Below are experts of layer 6 (counted from 0) of a mixture-of-experts language model. Rows are named router (the router's row for the expert), up (a neuron's input weights, with its number), down (a neuron's output weights, with its number) and show model dimensions 80-159. Each number is 500 + 25 x the weight over its row's rms, rounded and kept within 0 to 999. Numbers have three digits each.
After each expert's rows: "comes after" lists some tokens at least twice as common just before its tokens as in all text. This comes from a sample of Wikipedia text that the model never trained on. Tokens count by the router's weight.

# expert 43
router:489507492514532511472482490487525468557504483477527440519446492462442481463463518529470504470501505539489507539536475475506523504519477470515472495514502455494542465497527497495488519511523480478522477526537528501506516509494516496517528521
up7:478464507473519548524510489484485499452511474494539498534521442534517472550486493501499470517521501510504501556522464514534515479463505522479539455534537498510505484533521497453516538489523498497530532516489488499530499540506524489517519495
down7:519527514481485538517524507515532480502488541482522519489522439491509529510495526489485472541501467520546532560509489491505465497527496531558483511497468508483485502464484537485556500488447474494525503478474500492517497466488510490512519500
up8:493490538508549516474501486532456525534473522449497489501485486456496491482497488529512486482533481485477467477498468555500507512477490460522506481541461468509479457499451485513491528511516524469449535489475502519514542525464463535492479463
down8:489488465509530530510498502488470500494477519536520484533505489509549504499499515529506520485472508499440498494532475511453494530486518552493498496461530508460499538511488471491491480457478503514455500516472480506533478500483559547483504505
up9:496523497530511549480468488521552500511520560488487524518491485445513506520488551493545530484467471494490495545506509477498498527489507454536484498513490488483526454493515484496480463525502492463492510521470459532508506526502474458510501504
down9:511505481517513517526517465490514498498504498481531503516502483469449559477535497458455468497474534460518532531498485510486517513480518489468473567512473492442464526508473473491501533457485500482517534489524528518498472491524472512477475528
up10:494492504536471478494506501546485474499477501496488526519515495514481489527534478532532501504524518466449510525505504460510533469512560480473510447486469479482512550534497484502464481522508472497442529532538519537493478543444532497502521498
down10:524479500457500471470506499501533523481499532515482460449491505460484490491499476497508481562538533454513486545475518491504485495507478517519524522491459515466465524509512494477535478495467477509523465536505518517537519522475497472545514507
up11:531486490435481488511480504489503537472558485507463518490483508503493495552480511499508482490516531502507479500484524511542508472515511461544487518509492526484454474466515480497473480554481507483500504531444505555495539515426476465560499526
down11:498481492502490530518484479485513480509473475505508478508545521537468454508497496508477500456470507505521520493479487496447454516499540461490482490554489496490482519517460481565502502508492513500458470484496512466517498460512499478487518511
up12:478495490529492560513469497486531528518495490471538526498492510510503475531481533483515470523472491534495508483458484557513497469509488496489460496513467494512443497511525512520540495529489504490526507501497542509477515504490514524510490487
down12:501531493503479488509486533498514492482536521464482560465534480475519510482498497485511495507494522526465500499538521509488519509508481479500481521507483434488590505484520534480481510501498465487457548467512479495508480501473505510542508528
comes after: "0", "1", "2", "9", "3", "8"

# expert 59
router:532561490491528494448485506485507507533479503465516482512461505495477503460513519447472461497481527518495515523491505475519501488502486510534470518554500446515501494540554525478473481484496501519492459508493500503472502502491505466482497552
up1:495522500524505567494520505510483496490487532517500491444498493486528552463487475509513479501535441490470491515505504523523498484464459513467509476505490538494464555519488482525523497485522514500510485487471488467467491460516506563495452499
down1:525480537475465551487508535518520487450529502493491479511487505514487503474498533552452521521516497479488525480498474535485531518468478498491514473477513498469500483449492484463482504516471450500447538491497510476493468445482530537481526514
up2:507525506485527509484517484450501518510494551506511481490482502552536501477513534475505449503501495481494484510480512452559503486514546485488517482522495500525516487512492495504469469499519478561475503515551490506511480547475472519549488478
down2:466523496500452516488544474503476527544513493515493465494465512472488515520515528499507514509476499500521484575444472538486516492519499511491505511480488492473504502494479515463435544516462461477469523578458520485508493522543518504519549472
up3:496519529479505508524515474537521495495472464498491491502522447495518480505505492494448470489503529475507517483519501459453449500531522494518476483494513447472456512525481495481527497503447544522542488455533502466476538483496483473424511467
down3:507509519512490493474482464491478508461509509469524505530490516492515482505505498505467496521502519520536480508518489464537531439473452529463498502499528518520489477532496514477458520480550497466506474487538538535448534492528502481532503531
up4:466489516507542498487511521521498546493478538452547479466488515500492502462476544438458485522481489513510500519497444502474562474511501529498540497547512510533525498494466457510497483503509506495495494507520522534476499516512446493506501489
down4:519457535498502487488510446493456511498512501498521499483518522508493481493467529496474437505486491479489520484506519471508506462536546512524496500501489484505499504520480485470471517463532442485457523481476466497484521483468493481524453517
up5:499483481492523441532449478500524539523514472467497461536523510495500497501478528492489515512479500504496500449485446480480493514482523493488445498509529509492511512504545471472512538509460495516513508502480490469515500490503510502470503463
down5:483511542510470482481500517477513520517496478514457501498515451490540509519481495543491506520489528507535443544516481521529531459551527507483529488442500475552495522481501453489503531587454515531512516523435511526531481496541534526463529511
up6:511485472481491481484551510476483507501481486502519461530490519493513506515452519500511464485513512521476496500517524485567496485532511511504471509506477516522517500500540501538534528447514530457493512516486527464493515512456502508485545520
down6:496525530485492508507518519517521497479497541553543477490509501473533535486482487566487486524506540517491514528550498520496540480486479491524530535513441495485453458519490503477495532501476512473506557512466498481503465478514550522521509498
comes after: " of", "'", " in", " for", " to", " on"

# expert 51
router:512559510479536475478498488501494526496464507479516503537456538494476490463516493476488514466411513506509528499508497456532474507527431469525483516550495448509509500492486512458493475527495482483539494508520511484509450542495475484481519513
up1:437515508484535459468496513528521531522458493458508481474497520462501540510496521478523498507494463483528475568473477537505505492491500461511494496539480484492528499531497468506489495510487517540511534496487537491488558483514479475501497469
down1:502499509462542504508497515492514464448501490483526471541490518499504486522496509469491480511457502519494506496514500484504491457479495516533492447494553493489482468530513515542498454478517491485457507510519510512494493534487523483536487459
up2:518490514480495451473507513464549515469532470497505470549532514482561488485516443512497550491460488483494519509498537490522509445482451487480506521493469471519457498483526486482527490511526525494513505532528504472496457471496499448505489523
down2:474506468530506506526510461497499525517535497503500501529512509498494499483539506465457447485558524520507489510487435525502505519514466463502470522556542545526472483458477503485476520459530488492493457466527521518501505520504464507516477492
up3:549488519465480475500495512491481483493489454507499482508476527496459456513478504523496488496491502480522483507484555521482538502498443482524528466475515513505478536489508435458511494470490474518463528513459534454515524474480483469504514515
down3:478495519533548510466513536499500493514473505540500518498475493540525506549534483523493519478493539491448472470516520457505487494469512530498516499490524480468507498471497514474557541480488496475532459496481449478505515478486550484534450496
up4:467524502516516530474462456511535484557531504513529522521501498526525466522512524486496521468504535481508502571555484482459482502507493513523533500483497500496503516467508466482445461507476471503556485484512508520491515527523478492483486515
down4:494454520489535502534504507530489531507497492488473528498532507507467464505499505508473524538475523462511510490521484480525497505466523495453475489501508504542500474514487472473539535554534534430518451499462462526535448541492503484469495461
up5:484453500497533498465529542516513525485467544473496468514474463493499519462484534501520446503458481467490495452507475486515507458517464505478500517497456554506471489507512469514496470469496480524486467514509527499492512499540560510445508495
down5:487490499536520464518501536518525515503453546494490544494483503464542522497490479515497494575460530471511550518533467437508494491482500504502531481520469513495476480505540515472486494510475530487480502507502528519498528521468516513490459529
up6:513502506520474509479503481511508466472493550523483503529496538511524449463505505495530517522501539470493508501523492469501517526507514479535456481507523514551514532483499504501490507521516452512517511473486514480496492498501494512474535519
down6:505502515523476498488483516497470509462543453468492465507535505533536496523562519542483471488503491519450492489524491505525494501545465465494496502492469531575517497520486462524530548491504501510490466542567537496458523506499506535481511470
comes after: ",", " of", " in", ".", " and", "'"

# expert 45
router:491509508501518475467503495501477502545481533471567497510454509486492487474460514515481475488485492513507465535489493495497525480492487441521491545564493445502513467523481504502517514515499494493493503479500530472493517490526476507481515514
up1:528480514509497453504507504477512506534506589509490487479504469496479506496427486526496507513497484492521521487502532573546492508545518529517520492504479502466473504556461496500514504536522506541505453485501523475447522495446514507502512483
down1:508493462535535496493543517470482492490456524524523507469497517522525505475457501437484510482506479515535496547510464548467532478478498517520473456488531474552479480528473526478484526502496513482506537487513500489528507548510482530508494520
up2:459508482451500491497465513506525513493550470502471531447472480501514528483520489472502522430504488500531550493509501498477576517459539541491510458469511515535497464467525537440492484549474557506512525585472528523489520474494494478471481468
down2:498484449508492540462490501449515496456515501526563467497481474504496462533539476483509473488511490521490480516498524517533507476458507551499582504469484479523535492505473483512478500539505461506547502522483485518454484522445493462468454526
up3:480507515498499519520506488518537515512479522499511533544531509499486491506402514491468522482468475473491487508562543523532495486490487523513512544492507473506489471494445491505550492499519507481525533445473493481468498509458494502489475543
down3:482468532484493510518482487512515463529489520532496505509507486534503558480439500446449504538480506491524472517491520529526480536532484506487537494547515501515498557519503499473522541504479457497500492504505513483486516520498506517459529523
up4:510449522502566486501488525481511467483509552468521548511485506509537466529489503496519479520497482469518459458465495530502498510511474497470507508495464472505487508471490510489534534510507485487524524468480514471490497527510467518479535541
down4:537508494478551471501493473473490463525515499538483510531500490464470456489513498528493538507503473516494488484569478512550496483471530540504540462529564498510472539513478563532502484483494485468495502491446479506506509521521514500503495501
up5:471476444525494474502508487478512520517519533471522513499463554475483511473498534516532458519570516511429481540504487516511499542506487499499484526549511487511469545515468480518508521504523491495467475532493498463530516522481471514475532443
down5:513476471502514526524482494479490505490510492476495502549483475517498515486502524515482554512509476481497519514531485467537517534505509514501479460520514452504522531481508427492457478485469485475464522468491521497484467520485507514488543483
up6:459492539560501506478487489508466513500453481491509479483519500522480527501494511559472491459484466504519502494506466529485477521510455497477491477519568487474490533511491477505514493525488468472498489482527505456475529476482525505500532461
down6:467519499515479480495492495502511500440510498511496486489549499526513462469506510528474517556469529513446450532519474502502483500523484517497498491456499519490492523504512512556493481478454538459478505476511518476503485411472545484522548491
comes after: "1", " ", "2", "9", "0", "8"

# expert 3
router:496523451486518488477501482462510484472534523484503458510463519516473484519510538541472519510501533523497488521529487502582523487487499526522507490512528470520504512513530530498487523473506508485517518513509448499465474542430493499515514539
up9:487508454473504489503517499517498531524544470525500485459499541509492485489475498455498550510506503482494508501478517502529576465463490481506483509463540527514481531505467521520458538538494497493468527477507530553521487490517476500513533474
down9:505509521530477490521496484550489495493526502479488485498506528500462500465498481503523478498530511560477521502488519483524531502477487535518506459527482480472504461460517487489543506486531465503483537514466495455503512498466498474536531515
up10:520491517508494470487516534513472519477512533464486470506477527502480455498453470480500465515489539532521466526499517523507529473501485490470476511478475500483518481515519519517506530505475536477486540518474527520500505468443491493484508502
down10:520530487492469537490539463496533494508535533507474533498489522471530525477523471455480479512482469488503532478489471521459503535485499495443517488505521489517492516496530509522464532543507455527476529466511499538539539498483504469507467537
up11:508532493513499478437480502534502502486495533479522472486509505490497497492490484475466459503481513516527534491490536515528526489500535511493494521483509520514547463480512514501498466490521498465465508509528493480519503489508485471532506473
down11:499468487467499503501507481494547499507506500500488490481501434496482491484471525498517489527544504502486512481511525512510518492538504503497496497506479495482473509492536456467509507507526516497482476471515472504469502539506510534497528519
up12:479443485506491498508492494517502466527466503493521530492512507508473547491473505517470494477488507487453498492528538518496436515448463548504508535525525492509517534508521473476464468508439467500484473480469552489478486487513508458497481453
down12:519474542507498508522483553527477479499521434521514505471507551460540461475534517476485512523470479510499476517482473502512471487542481495513463465512497477531537507482521530479481487515471517499446514523502489537477500492474569480499443447
up13:554470471456511524505445494446523501533452512517508513499483508502490490536472468482523510476510505486541503508520500517518466506512490486509518477521503527498481497475490492484546482504448456489510536533485516483494449526522472515525560499
down13:492573523469521531523503522506494489509457497528516524479522505518510522491474496485510563483517514593511483515525540486509517491499481509495509492464501489521505492515515499531520480435516548485482495500538522485500525502493473514496501464
up14:482478488498490510470474463488538503445489506499483478485528473484519487455475486495512537509505523513502505494547516514506521430470516526463523477517468478484497503512506529523462525493492469500478483473497481445471475529481516477530517518
down14:486495509508501497514491499513491465468557525453484559544491497494502489482491463488490501519506489482490501513496506458497503497525490459485473493510492485465507481533531511567480488489478520516472492484476534468476463472538462490451464459
comes after: "\n", ".", "==", " |", ")", " =="

# expert 19
router:469527479493515483486502465513529479514504509419525496533496522501459491456528472535484483520478510533452461506516479476495470538506499469497502539506506477533495522508471524487513459515498473471546484462549492487499458449484491519445501489
up1:527480485501473499536480466508504534507499522480506487552509457506549518501501533523525479501497475525527480456522486544494492497520507489495491500511482515510488490513500517524494515504501445490506497503519516489525532505501500506489532533
down1:524507508472495514497507514493506499491479524508501506480504522511509517494490503492496495540497457512494524516464546496503554486522545500527516491475483562501482499508490480496446514493528534510504487518513488496513496519513460455497494488
up2:500496481467534447535510484528547485517502512494477512513530509486484516492519459481451522493514508512488466456505501498482502503461529504508466500524486446526512519524510454459474514541474539530467489475530521489540488484471475489510506527
down2:493479481544503498486495563508487479480487493524489488484490513532479487531547451468469490527531500498506480466499512480496528471515493533484512533502470509520516509495487498500513567497511533485474512519475491473515500464499513541504484440
up3:539507499508513466503521490508493455505505501478469494501501534501472485431558498488510496543480499462492478497540540533469487517505495513507434491472530498536475514503506491495480413499512493466486483449504527467493484422496520527442519456
down3:508519504453505490489505511423489437492461541472453473496470513486476542466472475446535501519483533498512499546485468532473511506507460482566475503481491483502522497486486493500489477527515469529548499469512472492511488517515466554485501537
up4:525528483470492502503513481498478492506563469497507504482511501517517535489493461508517453510484490480517480493505502512525511493507527489528446515497496515545530507493442498455487492564478508500528502482487501530475471517471456483490491509
down4:482444510502496468482511502474522482493480473495499515497535506498496496483498486476508500507516526511497482500515538504460494531484498478491494493452488495507531481504494513539527499516504485481503468539498545472476517463452500507505503495
up5:493515493540529512516504486483511527536484479488482491479488475496468527529498479525487515482509525490531496495488529501507526476464522496478542504491497479546485518500460508534513507485480499511514524444517535492482495499493477462464476449
down5:516471486485470527444476507499517436484481470560500529501555481515517494539523511508481524498487497505537518498487532449510518532502466525455523509519515469510471500516495510475534512472470500445502497519503515477527494494475516507524472496
up6:511520527485513511513469498516560481507496565455475505507467478503505452473543566498510483506536489505507512499474507466518487516567473531536492484502480483508487495503475514460486507519498535505540526518521476487529481518468519526440516509
down6:476483466462520503486486450515448467475484459499512492495503498466479502494535492454503501489548486500477494489509488460479496485501502462490510505513481548527465511505527501466456506509496522514484500495498541491524546528511460504474541525
comes after: " |", "\n", "|", "0", "3", "4"

# expert 61
router:519561469467518485467476495505469503528456515478527517506463509500435491476475499495494480480427527519499512522512553487539512528496526481483486509530491479513521505487497541492446444497481486550526463504539550515516494486518474459466488496
up9:495527482545509501497523486492482469484522492526489534473499510516486488442530496495514467512493535491484458519501466509518461480493491467503560498489463500476460496518501481518512463514503515567462475507459569540539468430509476480505528487
down9:492523510549472536517504481514553525492505500488475489507489489481548556537507513463460519538476464511446513476460493541529480514500516503510468539515471497491488483509490514495522496488481492517473526500486462484511497516488474486506539513
up10:515549540555500521514487574492503464512502502515526515469502499525495501470504494484522554510559526519534487479505530467519490460524525509513506541511488450506508504507486527483501465479572480515476506504486501495573479502498526493512535510
down10:510500526514475508503557482500502474473483497539506513514442478473509493506495478547494521514473479496488507503515482472511541456471497525509495478484505505497478523458488523490511525548521502514546471496476454458488517507476515516526489481
up11:460537482510543527482510498493477473423475497494507541488526512496479494526472515503505505493539502461467474522510557518522503474478499515507504507501498521505526510488484526509481445518516489523518516459497520541529505486470474461489517479
down11:503497492494477469495511480506538486492506569489493485524519500460503483520511494544442500493489497512545486479483472484491464530477497473481483527499526523497506496485538536533528507493523501476528525482484454480538475506517541525478517498
up12:536463501490515500475492544474518516523544513522509516530470508458494502502516457509497507463459515518490501504500520498502501502478473445533475511502465467487452509495510522508488519502499557525436449493510496518458456496501559493494514502
down12:472494505517503533540555520503494472512525474477518543511547534437487515497517529507558488500488524470507482492527476540469540519472529556459483475483521502487471494513509537485499498469484544492499506450525546507474546511524498446472486460
up13:503541484503496517504471528506498516515476542501537504478440520496477492477526487507505490524457493509521491491510533452494523507477488482456480477497497506499501543518487542499493469508484535510519518480531497512537501545496551512470490479
down13:483451528448550523476472545484487503499562511472523517486559532482487523453464501452462516493536521491521506539537479511461505525501519493487483505511537501538518506492492458459481494450498520438478520496488518516511518471519505458525529505
up14:477508470458521523502533555519528546502497489429456493533524515484513500532542513491487558521484500497477469495497518530509484481509492463507529489501510538504499521484507528501515527556487519528523480535478485515506513483498464518487455511
down14:483508534505513489458491514473502504505515491510522515480480510510533502460502493535510524530494475475486505500453506508488479482518496494528487535462461468511518526537506479480504495506485508520534522493519490516490492499522508438491517486
comes after: ",", "s", " and", "'", " that", " he"

# expert 58
router:521535519505521515504508488448492533499502497486519484601479465473494483492514495515463471436460524534472482520494477496529498569528506488514532515475517486528489502501516492492507494534545501519503465509494488535478492461479516517443508576
up7:467511506472483474496464529525502499502465491505500465482496471414471525521488518530495490531503518446473467481516508530502502505460479486511500526522461483456498463475453518503518468465550542481503510514484498479480540478497487465495523506
down7:490527539522487520506500520517480510468468488529478507494509525506518521505506493509481500522487470484515447470486474504512505501502518519548513485470497525481531486476528448546525509508492509474531474547497539531497501519540507496487489497
up8:555488503479500533486506528547495540472527509535504453514460547494555492457522464481514506471519507483471479521481498508533524529514575509487467496504458532472492480498530455526481495530469487459523504461493518534485480465483505522489491556
down8:509492491497507466499517497510467508473508489485496497520525482497511454522527523488537519478488477481509505520488530491543467499493504496488525525547476530504477567532487517463492495493473497542466494470489481528507551484480497490493505508
up9:526484500486531483461482480522498567541510501533539480521525492447536498509491512538528479495444548509492504480489541529550470514503468488468506520526496476505484513539532490511456503531550489491477489511503497510466507485514487529532541495
down9:497531492529554469500461509552480510505489510479524484461504517497515494499582480475482479475522521525547468478493473474513517490506489542512498489525502502458506534514483470518544465492475486505494509436481488495492565487499484466477522475
up10:498508515497482505485503523500494516494512533522480466512492480535511463522529484526461527472516501515448487547536463513519539466511486523536541517505570486533479507490535496493498490506478495486492520503518526489488496532500475495482453527
down10:529509507462464481528475504490523512458500513532482502509560480527473507475511476515487539508502483486518501459473511522486511536469496479495483461524463466436514523492516510450527519489500492529507510562532471473518503482500490480464484469
up11:494450482494485467472451493490485495516493498526490497503536496472465483483516514540493514499456538507495519511516479496505518492508503522497538467508513497511504469506511505484510450526485482466488494502510477514487490502476501508508495538
down11:525457492542507500538537520502538547480502514491518518501513486505493537478479502505508490471519477449509536497487491490477526524527489464509491530534469501500509482485457490524491509477485503509503481479484503512464508487513548525505469450
up12:496486489558518495469519463499515549528471499474564485514474530510470523487497504463507486430527490536509486515520487495505531455505489482468538490517497492515502492503498509494468515538526508496501507501470480540529519553534490511444532482
down12:500528439482447536577505513484490523476505512498474508501494472538464494482501487516485536477504507502476490496460500515478488529486519495544490551509513516494489496516522455445482491504516510503445466523507571487463504490470500484526514476
comes after: " of", " in", "s", " at", " on", "ed"

# expert 46
router:484542485481505469494513518469499539486506527476519488504489506497500464510500519519447477461508521478514499497515524470507502547513515505505469482507522496479482511519528486500503461485508484480571487461485493504452497525485519509486505536
up9:480481528521528500514538567509502489493494513521493487514553474542540493495485468498492481478519507493479546472547444501482493488476463472471503500501535493531504488486452506484497493467501528454503453448532505541449482502501504484504461513
down9:456511575518460507532480497475507497538546480495525469500503506510460461481490499488539484517519489495468484543497525500510471442477519451469501490515477519505482494491473473529463478552487487491495476428495478558503548440485522499536517482
up10:476444528552516480508501481468498473514461494476454515463465521529529508492528495552511500491507466513517525483463494504497508528483470513506509522498469493520475463514513479509544525456512498436517505460443493461475505531480511483464502488
down10:495515536524537474505500503498509466478477494549515505474490536529495516540501477489518483534540512538551503525534504511513482465471480463472481508538506492510556482477507535460490498510505452492489501527518540503489464498517433474491490506
up11:503512462496480550460510454495441486511480495481487505514534461490534473507515492510519514507531514518506507549531504471494492528546516515519520472459480499488482496494464505500506545500489517499551511509465508517513476566480523527484557535
down11:523472512541510480517484493489461535469482491414542499483521479474474445510465484501506524514538476503489481467461481506530508498504504474513523534468487483494493470464499522529487543484509493511504478497471526464489500494485527511506503488
up12:498494528495463490515519454514512533525498553536479486492495511480506545530521505466485533524477483562513483525473468465507496466529458520471529517513495487546499542513535475509479523495502522476521540479510523497528464513477466554505510462
down12:503482517501509479531525532537493459505500520470495490452500497522497509532466523493468498481502453499481497493533501482518510480517519517508492482492494510514493508508484526529477498512514512522506493489507505467467494460506538544492507450
up13:502459530513454507543507468498469512481517512513503482483476476527476513511476471504451510497486498482486528498503467493479477530527454495509503515548502509502464502492515479521487480463538471523501515526509486549498477475473519541490512511
down13:467525474521496531525528504461529534477529491515474478486510479507496517506487466487572515494467496492480483470508493519474508461492442485486486504492455456453535474457531483513498518493457512526530486527533487510507522534570492508486477486
up14:495530501507505497485489529462505518516518503486473491485502504502533477484485533503509455486518534515516461540516568431508535458520457487531489526535486473476498530511539514513555510493474539506533512489494538481514510486503457517483521509
down14:457494452502505482449510544497536504478515489494525528459493517515527517546538515476537520514520529509472525477537532478517512492505503543495519504510506535457464504457527508483500482469498530518500507486476480487547467485502501534512480534
comes after: " the", " United", " of", " in", " and", " a"

# expert 34
router:514489493493503519499486464470495513533493522498544484497432501524516480516453512509451498502462549553564463516477511447498522489502510456500495534534494472537524437502487497488527507506550495500500462526496499507508530496537510512490500512
up0:508497526486507471504519424491470563484566480506468544497531525496503486499504477491519524511497543501497504476465497507526490525494533507504486498515546491463492477488501545513523527495499527489508522502488492523487520512440489488511451553
down0:499505512488505513503460477477485495473488520507462489510490486524527465500492506453489489538502547470500485517544506504531546558533489573532526504499548483470487511482492537496490517519478484433499465509512489530547520466505477463538517519
up1:516476444494537502505521513477503507532542521538470442484535469480480525519476486492508501518510507476480525516494477432510497539478559508513474451499469532511516518516450507502524478485517516472478478528489534462479515518502530462523536526
down1:505495502463557510500463464521505534545489488534499495522531482484515511491497506528546454476545520473464487510529493481469451518498481530507487453467512535485477511510442487509441479506468453486469469533461515506548521514488498487494495510
up2:513509499510545470488487479445484497563504529529484478489504502498484512503453467509491478541513483484529523487530506484505513488523498491460509444542527490499523506472484481471524516462513490524461456531480518493454478503538491499486463510
down2:454516551477495516483508511561505471512487543524466514504461509512492521526494554524485510555493497520521499507486512519483550551530512532506474545461497474480472451532532492524462478483481496503516518495519486515476548471530521532552457517
up3:518532486508534479505469452494485495533506502503530476495471513509483494505489535447530507485509529521481457529507480495521508484532512486486510518476464495471455513519549496513516469526509466500549434498491504493508514510498501475539556500
down3:521493490525527510532491502465543511465512493496534533502511485483503527485494517485447502510453524491466502513499455439475494510515468483462466496481449507489482515515511467466503540498479509502481476504506505454514529522579523499461492482
up4:486510525498471507480510489474519494418529477502496480490490451493490508501488541484491528532494468527527479474507482507507504481489475503503496520509511516519504495469515526480498471471497478521493525536490537549528477518517538449507509504
down4:503526505500490471476481464463475532508473517479533468502491462462485520507522492507506467457475520524497527513532504483538496489518488489468479503493464516495521497464525494481496542496472506457552509470518436479505511507472498485497529526
up5:485493541494449533447505523472473522493513543474495511473500501509515488530532551530476503496503552497516470489520475497471488525484502513507484477446533506488479503485541476517523497476543527486502465518493484577510510488476522563494491512
down5:525479500460521519512480456503456526494536456457487483470523481470529474506488494502472513487510519473470489491486541525493482466488516467488494522481509518475464507473463505529510475555546520531543510521493498486467468516527516511498445503
comes after: " ", "1", "2", "–", " (", " in"

# expert 44
router:512512512446547511485536474497478518523464540494510447516503544487474513484479527476506497475492514552483506482501536484479511509475522447481494512527488526495480496519480532479530529528475491499503482443519497453445489491479499495448507482
up9:533471497525516480501522494510472499471476497560546479476469456503472485522488519501485513478470523465502545480489541497510501493509502470527507499535484514496446528532465509511525487537497426509510469501502525464484530455536492507467499519
down9:484501527516461505504485491497529512481499464447480509477511468507470529521469469485532521482472529535502496506468529457543508476472512474499506508476453481498531477452534456466497516536528489533470523474484501495544519517503475520488491482
up10:495465495449520547454508468482495501493489502520483474485495467478518508478529544462526484497480510517514490491525553519547492498481489478451502494514486492533435511503548513491504463535492483526468448470443448489464494490496497430482506480
down10:536514475554506474513494499507480470502512481546462504548480476470506512518461511465497515483485494478481477492478488553482533547498488499470496499507523495479524541459496472478494419511501523470551515523516486568500485481509502511556495514
up11:493527541533522494429517495504491461491529512516494491549493506502505435490487515503454518512507511528503567563466480475485455491495497489506446503494494509436496517537456504487483526464521499492505506471444504482475519513451487548497463495
down11:498501518485447512518433498498479486456504562541514495522467505521524470532510535536484522527540483486493521515504492469481458478482520496498541486507523490463501505487467482467504475427541514508533495466458519552549505463507499504495509527
up12:453542514471489508484503491517484521489527526530513497530480550491505506473459511479496486469459474527503554460488496491513524481492504475502473497537493474520502470537498545502490481507492547521500485516507502482472476518472495504469516512
down12:495514532482468526509424485463503455497575529497522526501528470497549559509529517527509463539484512492524475474456508485530527511457500497522515496515480513513506514516490537501536488476497523513497462527480506452518500548498502519468512483
up13:446531514515515442498532503514487535457501531491504455511508530484517473485534499483495509451466514501459513522456486528511490525488509515487465506544500483530466498479488532471444490526497519521515469451501493474526523457509464451518532546
down13:485477457499505547531496472473495543521542484476508484506479506486496492488464495517506492554487537513511526462515481537491517473506475487504538506502471517511521549492507487493522524541482509511537486489439520526507527541519521504481519478
up14:503519484499531534489545489461533501518511493487498509503513507472488522466497492476490501495496543514488491494521497545461483507476517500466530510489473510496499485556484538457515527479497497505485537504559473477483477508532540469482464487
down14:453517514513486539506470534533500490506493465473495489493518482470525499506502505517513475537502472531499483476492507493525457487524515537516524521520481466476558532499474518514478528475520499459482548487439450542456471529510520463525507529
comes after: " |", ",", ":", "-", " by", " of"

# expert 15
router:531496469502519511481491464486497536501517539494496469502453490481445471477501531481448478496490531476473497514546483475516530540508520510523504492479515479457516473512468503526475479464490465503538471504488516494462481447530529492535483546
up8:519500493518541506495512457477491538487531510496502516498475528472492470483522532522479517521523511474502500507511464484493524516511460538539508494518523447495490490476492463502511521539482484524503512509487460524464497495533490502496469474
down8:484537547469467490456504525486518532461494498500528505519517497489495477534502471495509499463504504518496489519504478474485501494515512501505535507491521490553477490499500489506502500542511502566512514502502464508480493465504502492478535523
up9:483471467487472511503490494475496537461500516503530494520545485480513486476509538471477525518468530514466496491542490492524518519501498503480520502493486476483494479527504479505482475503448492518517476457482489463476507486502478501491494531
down9:510502501482474536519514536507492492492504500426489502512497488545492516490514489494492530500498528469492510485463518539505489492487489513505524495490528496494490511487503497515525509521492460494494525475528484444487446482543479496523446486
up10:509498484507480527498496496539531486478501535505506501501451522463463495487502463526491532473469497460573513488506503461496530503456518494531519510530486514503528526497512527526508488506476458517520484515543473492499517468501499510507489481
down10:517528525524476510503463545495552461534487502524469514496510520501461496506484504459507490516493508528477458490536494522491512510512454489514451485498492465470534445508486514501513480532511485532517535509487488485512534494518459495520512491
up11:499487466438529532473511466456539499518532536486534513502523511534501468472525500484519564491516499531473548516491484497509493511491487488485504477464461518480473537483449521471521489507494528508526503505510505524499494476497489443499491457
down11:467463491488543489530450536469530504488470508549507468482503482487526503512505514451533505503518473503526484506492491505521474527499462526492552480499464505489552504494523492547501467531481529432484493511481465494495486493506482421480521496
up12:517486500548513522502491490447479537503493526484533529481474495477509509431517493481499498474519529523484496473531465481489516526544500495499514495536479469439472516492483508513539525530439506531517500527481503502467476556504472494490512516
down12:524526457501517528474491507536499496533526505467525504513474527525466467518502525499468523489488493492495512496475461531507500481483474526508483515495528495526468528543495455531442470480453498499532530516537501527525508519466531487516467485
up13:485526524540479477502453531482509512459498506550505507548473530468483466520450536479508522506517584523524493510520488509493470479503463518477511544489503548471471541476495474519487472479497481494503493460480469519518509448495509512505517544
down13:464516524566472492525441529513492536510522491524550493534492496487513479486554485458484481507500486498498473493506530508472528515531521507501491522528494514476458515536500481477519486489477498510486496507485500482526519491504520498458521513
comes after: " the", " a", " of", " The", "The", " his"